Experts of a small language model.
Size: 10 layers, width 256, 52.7M parameters.
Experts: 64 squared ReLU neurons an expert, a softmax router.
Training: a variant of Adam for the experts, 4095 steps.
Below are experts of layer 4 (counted from 0) of a mixture-of-experts language model. Rows are named down (a neuron's output weights, with its number) and show model dimensions 0-255. Each number is 200 + 20 x the weight over its row's rms, rounded and kept within 0 to 999.
Before each expert's rows: "comes before" lists some tokens at least twice as common just after its tokens as in all text. This comes from a sample of Wikipedia text that the model never trained on. Tokens count by the router's weight.

# expert 40
comes before: " of", ",", " and", " in", ".", ".\n\n"
down0,222,184,181,206,180,216,213,191,216,208,212,160,223,225,171,192,174,201,234,182,242,170,214,157,195,191,214,190,204,186,187,205,199,201,208,208,189,214,197,158,203,171,248,181,209,197,207,205,175,206,181,186,234,189,188,160,217,173,233,202,197,235,212,187,184,203,200,221,204,229,196,237,203,209,180,231,214,188,186,178,191,202,201,220,221,211,208,224,190,211,212,203,211,235,216,212,210,189,219,178,185,179,199,221,217,189,197,215,202,207,218,207,232,188,179,224,180,177,192,203,212,189,219,204,182,196,177,161,207,216,209,205,218,191,171,175,236,188,195,190,212,211,205,192,207,178,211,196,189,242,236,208,206,233,241,204,175,218,197,195,176,193,150,209,209,227,185,157,206,195,196,183,238,230,139,216,239,221,205,208,211,204,175,176,189,190,202,211,202,165,231,189,178,158,201,226,224,178,192,211,157,197,209,195,188,196,196,178,186,192,194,146,188,185,197,211,179,174,180,228,178,179,191,180,197,232,208,176,213,181,183,218,196,217,230,165,202,212,186,174,199,204,170,192,224,215,175,187,189,192,214,206,230,177,213,194
down1,195,206,224,212,233,205,187,208,210,241,198,225,222,172,198,221,193,206,217,204,215,208,228,197,171,185,183,236,194,204,199,211,168,222,239,225,211,189,188,192,219,238,202,209,222,205,202,240,236,168,189,221,185,215,192,212,198,208,230,216,209,214,206,178,170,207,174,207,209,191,183,210,202,214,208,214,224,165,202,226,167,211,202,171,204,189,248,230,200,209,201,206,182,229,202,232,181,247,190,180,178,223,245,197,219,185,204,187,232,182,205,192,135,213,224,180,171,182,180,226,216,188,172,202,210,216,194,151,226,189,198,206,183,214,181,217,175,173,204,186,198,178,166,225,191,178,198,182,168,197,198,204,208,198,197,200,201,171,207,220,191,206,194,192,209,180,184,173,216,198,206,192,215,199,206,215,164,206,213,181,232,227,179,202,249,212,200,157,179,202,179,203,179,189,171,174,179,223,190,210,186,214,187,190,212,223,210,224,218,216,187,202,179,195,210,234,165,180,199,200,198,227,229,184,182,149,216,196,209,167,185,162,198,181,197,193,181,212,220,195,201,221,177,237,212,233,229,217,203,221,198,182,178,188,199,217
down2,198,184,214,215,213,211,177,172,169,227,197,216,192,175,219,202,196,212,203,227,163,206,220,179,214,191,187,210,189,189,193,209,225,222,209,164,190,219,191,209,192,205,182,179,213,170,188,173,221,215,195,210,211,239,187,189,188,209,194,183,172,200,238,209,194,221,178,206,183,216,212,191,194,164,194,191,193,178,187,217,210,177,199,222,227,208,212,182,210,231,159,236,178,210,202,211,189,230,195,214,184,187,199,222,225,195,203,192,202,212,173,182,195,235,200,158,199,192,183,190,210,209,205,182,201,194,198,209,198,231,240,193,173,182,199,185,187,195,195,249,208,158,196,202,199,182,156,153,180,188,204,181,194,165,183,180,186,168,166,218,234,179,204,214,169,184,222,199,161,207,160,221,178,213,221,221,206,198,149,229,208,201,178,230,227,185,244,204,204,194,185,235,220,214,205,201,209,197,188,169,205,183,190,210,218,200,228,211,208,251,207,213,199,207,178,181,204,221,204,189,202,215,221,159,191,199,194,201,235,234,193,215,192,203,199,210,207,161,253,203,187,188,211,201,194,201,187,223,188,215,199,236,155,183,173,245

# expert 8
comes before: " of", " in", " and", " to", " for", "==\n"
down0,226,211,204,225,199,223,178,172,197,230,156,229,201,201,193,235,206,175,177,159,181,220,208,185,230,231,221,204,202,152,214,189,183,226,207,158,205,188,208,247,222,188,196,182,216,192,196,179,210,216,182,193,229,193,177,175,180,200,251,208,217,178,164,211,212,214,185,236,196,171,204,192,213,168,176,184,202,215,243,235,178,192,232,204,187,198,193,203,218,251,208,177,172,223,215,189,229,204,199,213,180,181,183,210,199,145,196,199,253,162,192,186,210,176,200,178,213,170,213,207,195,206,222,195,214,195,186,211,177,187,212,219,243,211,167,195,203,201,190,195,216,189,221,214,202,213,214,201,215,195,220,201,232,148,190,216,220,201,214,146,223,190,196,191,170,193,189,191,186,216,215,228,208,204,162,198,176,208,220,224,182,217,193,211,197,195,228,214,176,212,195,211,222,198,220,192,175,191,191,185,203,221,222,208,181,178,186,226,180,227,214,217,186,185,202,211,222,219,212,208,188,208,215,182,200,212,182,241,203,214,193,181,189,199,180,224,186,193,234,214,202,179,205,180,165,169,179,215,205,209,191,195,187,207,220,216
down1,219,222,181,187,208,175,204,191,208,221,190,191,186,195,184,216,220,229,202,190,180,163,211,188,185,190,182,153,196,230,190,215,189,217,220,167,208,191,163,204,222,208,201,184,214,210,232,190,209,192,204,190,221,181,195,212,198,230,228,201,194,177,183,207,219,244,184,173,197,180,226,198,190,189,198,205,218,227,211,226,190,218,227,213,186,218,221,188,200,198,175,234,216,217,207,183,228,179,199,205,173,181,185,177,139,190,227,223,204,177,201,210,215,236,201,215,226,172,176,192,201,204,196,169,201,216,166,221,219,192,193,173,217,177,213,222,210,223,173,203,221,201,179,229,170,216,229,211,211,206,216,211,164,172,223,161,205,219,193,152,226,198,216,222,155,222,239,206,211,239,225,212,202,198,216,212,218,187,173,203,224,183,181,178,189,209,199,190,178,203,214,177,199,221,192,241,187,185,171,215,199,212,223,199,174,190,163,178,194,211,194,169,187,185,188,181,225,192,176,208,184,164,214,225,218,201,196,241,179,188,183,217,172,264,179,230,189,191,190,191,173,195,173,232,203,192,201,202,181,176,205,215,210,220,202,205
down2,200,186,213,234,190,182,173,187,189,209,240,191,213,224,196,180,180,158,223,183,169,171,202,219,194,231,204,212,217,180,230,254,183,206,210,246,185,174,205,198,190,230,186,212,181,225,240,221,204,199,137,181,168,190,216,204,189,194,199,184,219,196,216,172,218,213,221,225,199,215,212,221,230,181,192,195,207,231,135,211,210,188,182,189,237,207,206,170,197,218,189,200,213,195,163,213,207,203,203,198,142,217,230,224,221,197,199,191,205,216,180,184,202,162,160,211,197,180,188,197,193,226,195,217,149,231,241,160,212,183,172,206,204,203,221,197,223,203,220,226,202,195,238,213,227,213,183,177,218,177,191,204,224,194,211,212,200,224,197,215,195,189,166,182,240,206,198,219,206,199,205,223,199,178,185,180,209,193,186,219,190,192,188,237,183,188,195,206,226,196,204,175,255,203,212,213,209,197,221,223,205,199,219,216,194,215,212,199,204,205,195,196,226,221,220,209,208,222,197,174,221,234,184,198,172,192,208,185,219,173,167,196,222,177,199,194,203,178,195,200,217,215,185,202,194,213,183,211,211,218,193,193,170,180,211,175

# expert 21
comes before: " ", "00", " The", " A", " \"", "30"
down0,194,246,185,206,218,185,234,227,235,195,220,192,212,205,203,190,192,199,226,204,171,182,216,191,197,219,194,247,187,213,206,205,155,213,181,184,194,208,212,185,223,236,166,169,191,204,201,207,253,198,174,172,203,224,182,252,183,209,231,206,219,212,197,196,199,223,234,206,203,227,171,184,179,225,202,196,228,229,209,213,216,182,204,214,185,179,216,191,212,199,235,161,224,217,204,226,229,210,193,191,176,203,209,224,193,193,221,230,187,205,186,198,223,214,215,208,216,213,204,166,183,179,221,163,158,208,188,165,199,199,205,241,194,243,166,208,212,214,194,198,195,163,194,178,201,227,209,204,188,204,207,150,194,135,227,216,196,194,208,206,189,210,246,212,208,224,167,208,156,204,233,183,204,215,181,214,210,194,210,192,160,233,200,210,173,200,194,211,193,213,226,226,213,189,220,178,189,182,221,199,223,163,240,179,190,194,192,232,218,208,218,196,206,172,197,197,217,206,177,184,194,213,180,214,203,205,190,187,185,194,198,194,190,178,232,199,189,240,206,196,196,212,206,214,186,198,205,185,196,205,191,184,175,230,212,213
down1,175,245,203,190,197,217,192,200,218,209,207,220,178,210,211,213,211,194,148,169,180,224,246,233,182,216,190,228,207,197,197,218,173,184,212,212,209,219,200,178,183,249,196,234,184,217,194,209,186,194,201,174,190,169,184,181,176,270,214,209,175,222,190,224,205,179,184,198,176,170,200,188,224,165,201,204,227,202,204,199,197,184,155,211,177,208,196,178,204,207,195,228,207,172,228,214,203,189,192,163,193,193,222,176,215,188,226,218,197,202,208,167,211,224,222,239,180,236,186,186,191,218,175,197,215,183,174,181,199,191,188,176,209,170,201,180,217,194,192,211,215,193,164,197,220,178,210,215,181,204,197,222,204,218,167,178,200,226,189,200,171,235,181,176,202,208,173,202,194,161,186,182,204,177,201,214,202,185,230,170,177,201,200,199,215,213,203,238,194,220,218,182,227,206,223,219,208,213,211,216,205,213,235,208,205,155,209,219,212,163,185,217,195,178,183,226,178,200,189,188,190,197,198,178,228,187,232,188,217,219,204,214,203,219,225,157,177,237,199,222,235,184,212,209,223,204,208,198,214,228,216,219,222,218,243,207
down2,217,215,228,197,208,200,186,226,198,207,171,182,185,205,188,216,179,189,220,207,195,188,203,206,181,186,210,175,194,214,210,209,205,190,181,215,197,171,192,191,177,163,217,231,141,191,168,194,201,222,139,229,196,208,151,181,207,222,203,213,173,183,211,178,212,213,198,227,208,205,203,202,202,208,262,179,200,201,191,178,231,179,184,186,205,162,211,198,209,188,184,209,211,196,205,175,196,227,212,226,230,182,225,194,188,205,176,166,220,165,175,173,184,215,183,198,190,225,183,215,186,231,221,202,176,227,214,211,185,195,213,209,192,233,191,219,223,194,187,179,180,207,211,193,205,201,192,211,190,187,191,175,191,172,215,172,195,175,211,184,250,196,196,208,222,215,182,181,194,221,173,211,199,202,213,205,203,229,218,190,135,205,216,179,182,212,200,186,202,214,187,196,179,167,238,220,187,219,219,195,208,169,194,184,169,190,195,222,185,196,193,233,229,186,204,205,168,208,219,196,221,191,207,203,231,190,181,224,214,183,194,190,178,174,220,201,239,205,186,209,245,253,177,162,198,230,202,219,240,203,202,214,178,175,226,161

# expert 42
comes before: ",", ".", " and", " of", " in", ".\n\n"
down0,192,207,162,188,243,164,215,221,234,196,157,207,200,227,178,211,167,201,216,193,208,235,192,196,155,199,195,198,200,212,166,211,184,202,229,209,201,211,205,157,198,197,163,204,178,198,208,206,194,153,183,188,237,202,213,198,229,208,191,180,174,219,176,190,198,202,210,199,234,218,185,235,188,206,195,174,209,204,176,211,190,189,213,188,206,233,173,202,204,216,205,181,252,219,191,221,191,192,202,195,208,220,216,222,194,180,202,207,204,234,201,207,181,177,207,209,212,225,224,209,190,185,210,220,189,224,181,189,207,180,182,222,243,183,190,223,304,173,194,198,199,229,197,207,212,187,261,222,194,189,194,189,197,190,234,170,213,202,208,203,183,222,176,206,215,204,192,176,194,217,195,232,202,201,176,209,174,198,202,186,212,194,203,190,185,228,241,201,189,199,171,189,213,191,182,201,210,172,171,190,212,203,194,193,180,205,204,180,234,156,195,213,227,180,176,208,196,210,199,228,199,204,204,184,179,196,198,203,181,169,197,212,165,181,184,190,216,196,195,175,240,209,186,206,214,233,199,195,187,182,219,189,170,184,242,193
down1,182,244,198,199,169,190,195,198,177,194,202,194,214,216,242,196,222,182,218,171,224,206,222,240,139,234,212,183,222,211,208,187,167,219,189,207,201,186,215,233,215,181,190,172,204,189,167,212,165,186,230,183,214,181,223,192,177,195,202,197,218,159,151,187,206,187,238,179,196,201,233,209,180,239,158,207,204,175,230,219,201,185,187,201,204,222,200,203,178,200,222,195,186,215,192,222,192,190,221,180,169,187,236,207,157,155,199,210,171,195,243,172,205,204,179,228,193,193,228,205,197,219,198,211,188,182,201,214,218,184,181,203,186,208,196,193,225,173,190,208,199,207,168,207,192,217,219,191,211,199,195,222,221,192,183,203,201,190,211,182,197,191,214,216,214,188,216,195,187,220,212,201,222,217,242,195,209,186,218,202,223,176,176,229,188,198,228,198,177,179,221,157,196,200,214,230,200,173,204,217,229,195,202,194,216,193,178,188,184,193,198,174,210,162,232,213,177,172,213,212,179,241,218,196,214,193,169,178,227,179,197,185,173,175,190,210,194,218,217,172,219,161,248,225,205,205,211,210,201,211,228,182,218,175,190,226
down2,207,190,202,234,232,192,207,198,208,202,201,211,177,239,178,195,193,236,210,215,200,218,186,196,185,183,181,195,201,197,212,207,183,222,199,201,197,194,212,223,182,189,180,214,224,183,208,189,214,148,175,209,179,182,192,217,207,221,216,191,222,224,172,230,176,201,252,183,175,192,217,186,197,188,221,199,226,228,207,162,196,209,236,174,223,208,201,233,211,176,183,232,198,209,208,200,194,165,207,218,150,217,220,199,216,193,176,228,196,223,203,140,213,188,188,224,175,195,187,212,200,187,189,187,186,213,219,213,190,209,199,187,186,177,204,181,256,187,173,212,199,242,207,157,220,197,173,224,207,190,191,199,156,188,185,191,201,181,232,201,209,211,202,211,196,192,187,171,177,176,206,194,217,213,213,213,177,153,201,187,164,175,227,181,185,204,201,167,186,188,193,195,177,193,177,197,204,175,196,199,168,200,178,203,175,149,224,178,226,205,186,189,163,203,181,217,181,220,189,207,174,204,209,194,197,192,194,207,163,206,192,194,230,214,186,195,216,227,200,193,209,225,196,163,234,199,188,200,214,229,160,184,194,175,241,146

# expert 54
comes before: ":", " of", ".", ",", "==\n", " in"
down0,202,218,203,212,213,193,195,184,159,187,199,175,241,207,174,205,187,221,219,172,215,174,190,227,172,175,183,205,220,185,181,218,191,207,201,183,226,232,195,202,208,174,186,168,190,155,216,168,215,168,223,208,222,209,187,235,224,193,196,195,191,204,204,204,225,203,201,198,161,227,198,213,186,181,215,216,220,195,180,200,163,211,234,206,166,201,173,174,193,160,199,229,206,153,220,199,210,189,176,230,176,237,178,231,205,187,177,203,207,204,171,177,192,201,216,221,203,216,211,217,188,196,206,197,206,176,179,197,233,194,203,202,231,207,213,183,181,210,176,227,193,193,205,223,167,222,200,216,176,201,176,198,172,195,231,193,176,186,181,197,224,212,210,188,222,216,209,201,187,187,218,215,178,206,208,170,194,197,210,209,164,176,213,179,199,201,206,193,204,203,209,166,183,204,220,150,213,211,187,185,202,225,222,223,230,158,219,205,210,189,189,236,205,176,174,189,214,186,227,239,215,235,195,176,197,196,198,177,216,154,197,171,217,209,155,221,208,183,222,181,182,189,174,197,235,234,178,208,224,159,198,226,217,207,224,234
down1,210,187,196,212,199,206,182,178,226,178,174,212,171,214,200,222,206,204,185,207,223,210,178,177,211,211,219,208,217,244,188,219,199,197,205,203,214,185,231,241,213,180,195,157,236,171,165,189,212,168,207,193,170,195,215,234,229,206,219,206,175,222,189,196,195,191,220,177,188,193,223,208,210,180,152,172,214,223,161,248,211,176,192,202,199,222,172,178,204,225,224,206,214,256,192,199,203,183,185,217,195,220,195,225,195,216,204,181,174,200,220,175,212,202,171,184,229,181,260,207,202,218,234,183,185,202,192,177,186,244,194,177,166,193,214,214,195,215,200,212,194,197,182,164,187,243,203,220,202,166,228,167,176,192,183,220,207,171,231,168,204,201,207,198,201,209,219,231,188,207,181,208,225,201,198,185,188,214,209,213,204,213,198,228,202,213,211,211,216,193,199,201,191,221,183,209,202,203,168,219,217,204,199,212,163,211,218,186,200,234,202,175,202,187,188,205,185,216,213,192,167,201,211,135,156,205,166,213,203,196,181,218,181,208,171,201,204,222,178,207,176,196,202,209,182,227,211,184,186,259,214,210,198,184,191,203
down2,189,195,174,194,180,191,219,183,221,160,200,177,226,225,173,208,227,178,212,190,166,197,213,216,191,204,191,213,189,204,215,172,204,217,192,175,198,214,208,186,220,225,229,183,224,190,216,180,213,196,180,183,204,184,186,196,189,206,240,222,213,191,197,219,195,221,190,173,174,177,203,189,206,201,186,252,200,217,202,210,199,179,157,189,199,198,233,183,180,196,182,194,185,227,196,186,244,191,248,209,170,173,194,206,160,173,172,206,221,187,222,147,252,211,187,186,210,194,247,159,218,185,180,171,198,187,206,206,213,212,221,233,192,212,194,188,176,208,216,193,182,244,176,192,190,203,213,192,218,209,207,210,229,196,189,230,214,207,192,200,190,206,206,227,176,182,196,189,217,201,228,196,185,240,169,216,219,200,214,250,209,173,165,192,216,179,220,214,217,181,200,192,191,181,213,206,183,195,205,231,246,221,226,175,230,220,167,201,210,198,225,185,206,204,216,172,215,198,222,187,192,207,196,209,211,211,202,213,222,198,184,214,194,198,185,234,209,212,185,192,223,156,196,171,194,150,198,192,235,185,178,173,224,187,192,238

# expert 46
comes before: ",", " of", "\n", " and", ".", " ("
down0,186,210,189,161,219,179,224,213,231,185,212,180,192,204,161,241,194,203,205,210,192,212,211,206,193,164,205,153,220,228,175,227,186,200,240,206,199,212,217,176,211,229,180,207,163,238,202,214,178,185,182,205,206,195,196,151,198,211,181,174,156,238,209,184,189,205,182,198,202,199,188,191,229,220,229,174,198,174,185,207,207,196,182,211,217,178,182,183,186,164,217,204,213,217,194,204,214,202,200,210,212,201,149,206,171,196,229,177,182,222,217,233,214,232,208,213,223,201,191,184,209,207,231,236,228,206,175,187,210,198,187,173,223,181,212,199,253,203,189,214,200,216,211,220,232,220,261,187,201,183,194,220,206,170,199,182,219,220,183,202,194,205,176,212,201,182,193,185,223,232,175,199,237,187,200,208,204,210,200,178,206,175,205,192,191,234,209,196,227,169,202,197,198,209,214,213,193,180,179,212,236,213,230,209,211,204,224,179,233,213,190,221,218,167,190,242,209,188,221,181,185,168,186,211,215,216,217,176,213,187,257,199,152,225,194,191,188,180,227,205,201,210,177,177,181,212,205,195,183,181,206,223,198,201,204,180
down1,207,217,217,201,216,187,193,205,222,223,207,227,222,165,217,217,215,231,211,205,175,214,195,220,191,195,184,195,211,206,164,236,194,168,201,212,204,207,204,195,214,253,191,222,195,231,186,222,195,216,198,207,196,158,177,227,162,185,196,206,215,199,226,174,188,244,162,213,195,186,198,192,196,202,172,185,188,206,191,223,219,225,246,222,181,205,176,191,173,190,195,175,161,178,201,192,204,206,198,163,196,183,172,199,156,200,196,213,177,186,187,176,192,190,206,184,220,194,185,200,169,205,214,195,198,188,175,182,224,190,231,234,223,214,186,160,178,194,195,165,214,219,188,220,204,182,193,203,169,191,208,195,220,198,235,191,206,234,199,211,206,190,205,197,203,189,205,156,239,178,190,192,211,191,204,173,193,197,216,189,211,187,198,225,191,170,193,193,180,214,211,204,224,257,243,216,179,216,206,185,234,196,185,205,180,212,182,219,223,242,179,233,201,172,205,215,185,181,213,205,188,200,214,222,210,176,207,246,189,177,162,168,155,189,240,205,185,192,184,238,171,200,207,230,218,202,240,199,191,207,206,204,218,229,210,226
down2,196,190,191,186,239,206,215,173,206,192,232,191,179,196,199,175,201,227,205,212,191,214,180,219,224,200,181,194,167,184,194,217,181,146,213,193,169,239,170,226,211,244,202,219,200,207,224,186,174,230,197,218,207,219,200,215,175,214,188,212,203,187,260,185,211,238,164,208,200,178,177,206,239,176,172,182,199,202,185,189,202,166,161,208,189,192,189,196,184,221,215,201,154,184,188,190,210,236,192,191,170,158,206,189,209,224,244,239,181,187,218,179,203,202,178,208,169,210,141,214,189,215,186,233,197,202,194,178,205,199,199,199,175,224,211,171,192,209,185,218,244,184,192,211,170,219,215,197,205,171,210,219,200,184,217,182,220,230,197,245,179,225,174,171,195,219,205,190,195,180,219,202,191,217,187,199,176,204,207,176,190,188,206,221,212,192,178,204,210,206,188,218,190,205,199,193,204,225,193,236,204,179,193,182,210,198,194,215,224,218,193,198,192,178,219,201,227,190,172,219,236,215,178,214,194,230,237,166,201,203,223,160,214,178,194,198,169,215,209,206,198,187,203,187,186,212,189,204,228,184,155,182,166,221,195,194